config.yaml
num_hidden_layers: 10
moe_layers: [1, 2, 3, 4, 5, 6, 7, 8, 9]
balance_loss: 0.00675
balance_bias: false
beta1: 0.95
batch_tokens: 65536
max_seq_len: 1024
dataset: "wikipedia_en"
Below are experts of layer 7 (counted from 0) of a mixture-of-experts language model. Rows are named router (the router's row for the expert), up (a neuron's input weights, with its number), down (a neuron's output weights, with its number) and show model dimensions 128-159. Each number is 200 + 40 x the weight over its row's rms, rounded and kept within 0 to 999.
After each expert's rows: "comes before" lists some tokens at least twice as common just after its tokens as in all text; "comes after" lists some tokens at least twice as common just before its tokens as in all text. This comes from a sample of Wikipedia text that the model never trained on. Tokens count by the router's weight.

# expert 6
router,216,213,225,134,184,277,132,241,165,198,209,272,156,199,203,205,180,225,212,171,182,263,236,148,172,192,187,241,232,266,148,153
up0,254,139,243,202,234,210,232,182,198,273,177,226,198,189,212,128,204,242,187,175,210,233,226,201,148,185,196,171,176,226,196,181
down0,212,155,247,211,92,242,259,221,206,257,243,230,163,214,176,171,161,199,225,201,168,260,223,156,228,247,179,290,231,172,167,186
comes before: "0", "9", ".", "5", "8", "6"
comes after: " ", "1", "2", " (", " $", "3"

# expert 15
router,133,172,259,186,214,177,142,185,154,160,208,221,177,157,157,154,165,253,261,236,166,232,206,187,211,184,238,179,180,219,271,322
up0,223,157,220,132,159,189,246,170,216,258,207,227,136,187,197,172,154,184,198,192,243,183,175,206,206,210,238,247,257,196,163,199
down0,209,280,252,148,161,179,224,179,239,166,193,121,162,146,205,221,117,184,202,235,217,187,160,172,261,226,231,161,188,168,173,131
comes before: "1", "0", "9", ",", " of", "8"
comes after: "2", "1", "0", ",", " that", "le"

# expert 40
router,170,182,261,230,193,197,169,226,181,149,159,122,163,217,163,237,172,251,184,224,284,192,187,144,217,124,124,249,173,238,269,182
up0,183,193,198,215,203,166,133,224,259,134,155,202,166,214,218,180,228,201,190,255,255,220,255,145,225,168,185,196,246,180,261,237
down0,235,267,170,135,173,139,205,271,211,176,214,273,214,171,197,212,196,169,199,265,168,108,243,114,268,182,185,183,174,271,197,192
comes before: "5", "0", "4", "6", "1", "3"
comes after: " ", "0", "9", "–", "|", "1"

# expert 19
router,213,189,288,169,178,241,203,199,252,125,176,145,165,231,173,214,182,129,169,167,179,162,233,165,137,197,261,157,163,235,195,188
up0,252,158,162,158,266,175,147,177,218,182,261,228,163,206,279,267,257,153,201,165,225,216,229,178,245,179,233,172,143,221,196,212
down0,270,240,195,125,231,194,219,243,239,206,247,172,154,223,202,260,230,106,168,152,228,217,190,214,170,221,196,155,206,220,162,126
comes before: " |", "–", ",", "\n", ")\n", "."
comes after: "0", "1", "9", "2", "8", "6"

# expert 9
router,246,175,228,239,197,214,250,170,236,198,165,186,194,149,170,213,237,245,209,215,229,190,134,265,121,172,235,197,168,232,212,256
up0,283,178,235,147,240,243,225,139,218,175,198,163,227,189,254,228,149,226,231,248,220,245,240,188,230,199,236,158,231,253,252,246
down0,229,209,241,272,157,132,239,191,134,176,207,144,221,219,225,208,193,285,203,261,165,139,226,224,299,176,143,174,226,168,198,272
comes before: " ", " |", "–", "°", "E", "O"
comes after: " |", "2", "3", "4", "0", "1"

# expert 47
router,187,249,212,258,124,192,217,240,171,230,135,213,160,208,204,215,113,274,163,195,143,184,199,257,291,263,122,195,228,204,250,167
up0,266,186,219,221,197,176,164,210,213,201,200,248,156,261,213,144,164,193,247,206,211,160,160,197,154,165,202,196,198,152,192,198
down0,197,287,221,210,159,195,220,233,114,169,111,192,125,229,151,172,201,247,251,147,205,190,285,182,163,190,226,238,190,164,254,186
comes before: "1", "2", "9", "born", "8", "0"
comes after: " ", ",", " in", " |", " (", " March"

# expert 18
router,159,233,195,141,176,165,214,189,183,184,204,167,200,185,217,146,259,153,271,95,199,259,230,186,190,219,215,174,276,204,191,152
up0,196,188,218,219,144,139,275,124,246,220,222,237,138,227,239,181,212,213,273,181,171,312,220,175,236,189,169,169,192,110,196,157
down0,229,185,235,234,211,262,159,229,171,144,62,173,179,126,165,220,225,150,190,222,146,120,270,219,253,228,206,190,199,171,204,184
comes before: "-", "\n", " Died", " (", " Coordinates", ")"
comes after: "\n", "9", "8", "0", "7", "6"

# expert 39
router,132,122,184,212,266,290,228,194,166,242,232,291,153,238,156,144,262,144,278,142,248,204,154,242,172,148,246,261,224,112,263,193
up0,208,177,193,144,213,229,197,166,263,164,204,189,144,242,191,132,169,223,249,159,186,211,269,225,201,230,150,198,255,175,269,241
down0,236,250,249,182,79,155,155,128,256,233,220,217,205,226,123,176,225,215,184,163,194,202,203,168,139,189,159,230,193,155,218,192
comes before: " ", " |", " |\n", ":", "\n", " ("
comes after: "0", " ", " |", "1", "2", "3"

# expert 45
router,178,204,189,119,148,198,164,264,220,201,254,257,178,209,227,211,203,182,226,142,128,222,128,260,152,232,173,146,231,145,184,198
up0,174,221,149,240,199,264,241,133,209,220,171,246,207,282,251,183,170,242,183,220,172,171,136,110,233,193,192,197,59,215,197,233
down0,276,196,189,225,217,244,209,275,190,200,157,174,204,207,131,226,209,230,181,202,194,152,178,203,169,178,187,162,155,259,242,230
comes before: "0", "2", "9", "anguage", "C", "P"
comes after: "-", " ", " (", ":", "2", "\n"

# expert 37
router,189,195,143,139,119,181,237,232,222,198,226,167,152,117,139,221,150,122,251,130,216,179,221,187,209,221,232,155,200,177,223,183
up0,184,171,145,207,233,214,281,280,188,190,206,212,239,246,244,194,201,211,189,180,227,150,189,214,231,164,164,203,190,242,250,227
down0,235,210,150,205,138,176,153,124,176,179,206,204,229,221,133,242,200,278,211,228,174,255,280,196,172,157,198,205,206,163,202,304
comes before: ":", "\n", " |\n", "=", " by", " ("
comes after: "-", " No", "\n", " ·", "\n\n", "′"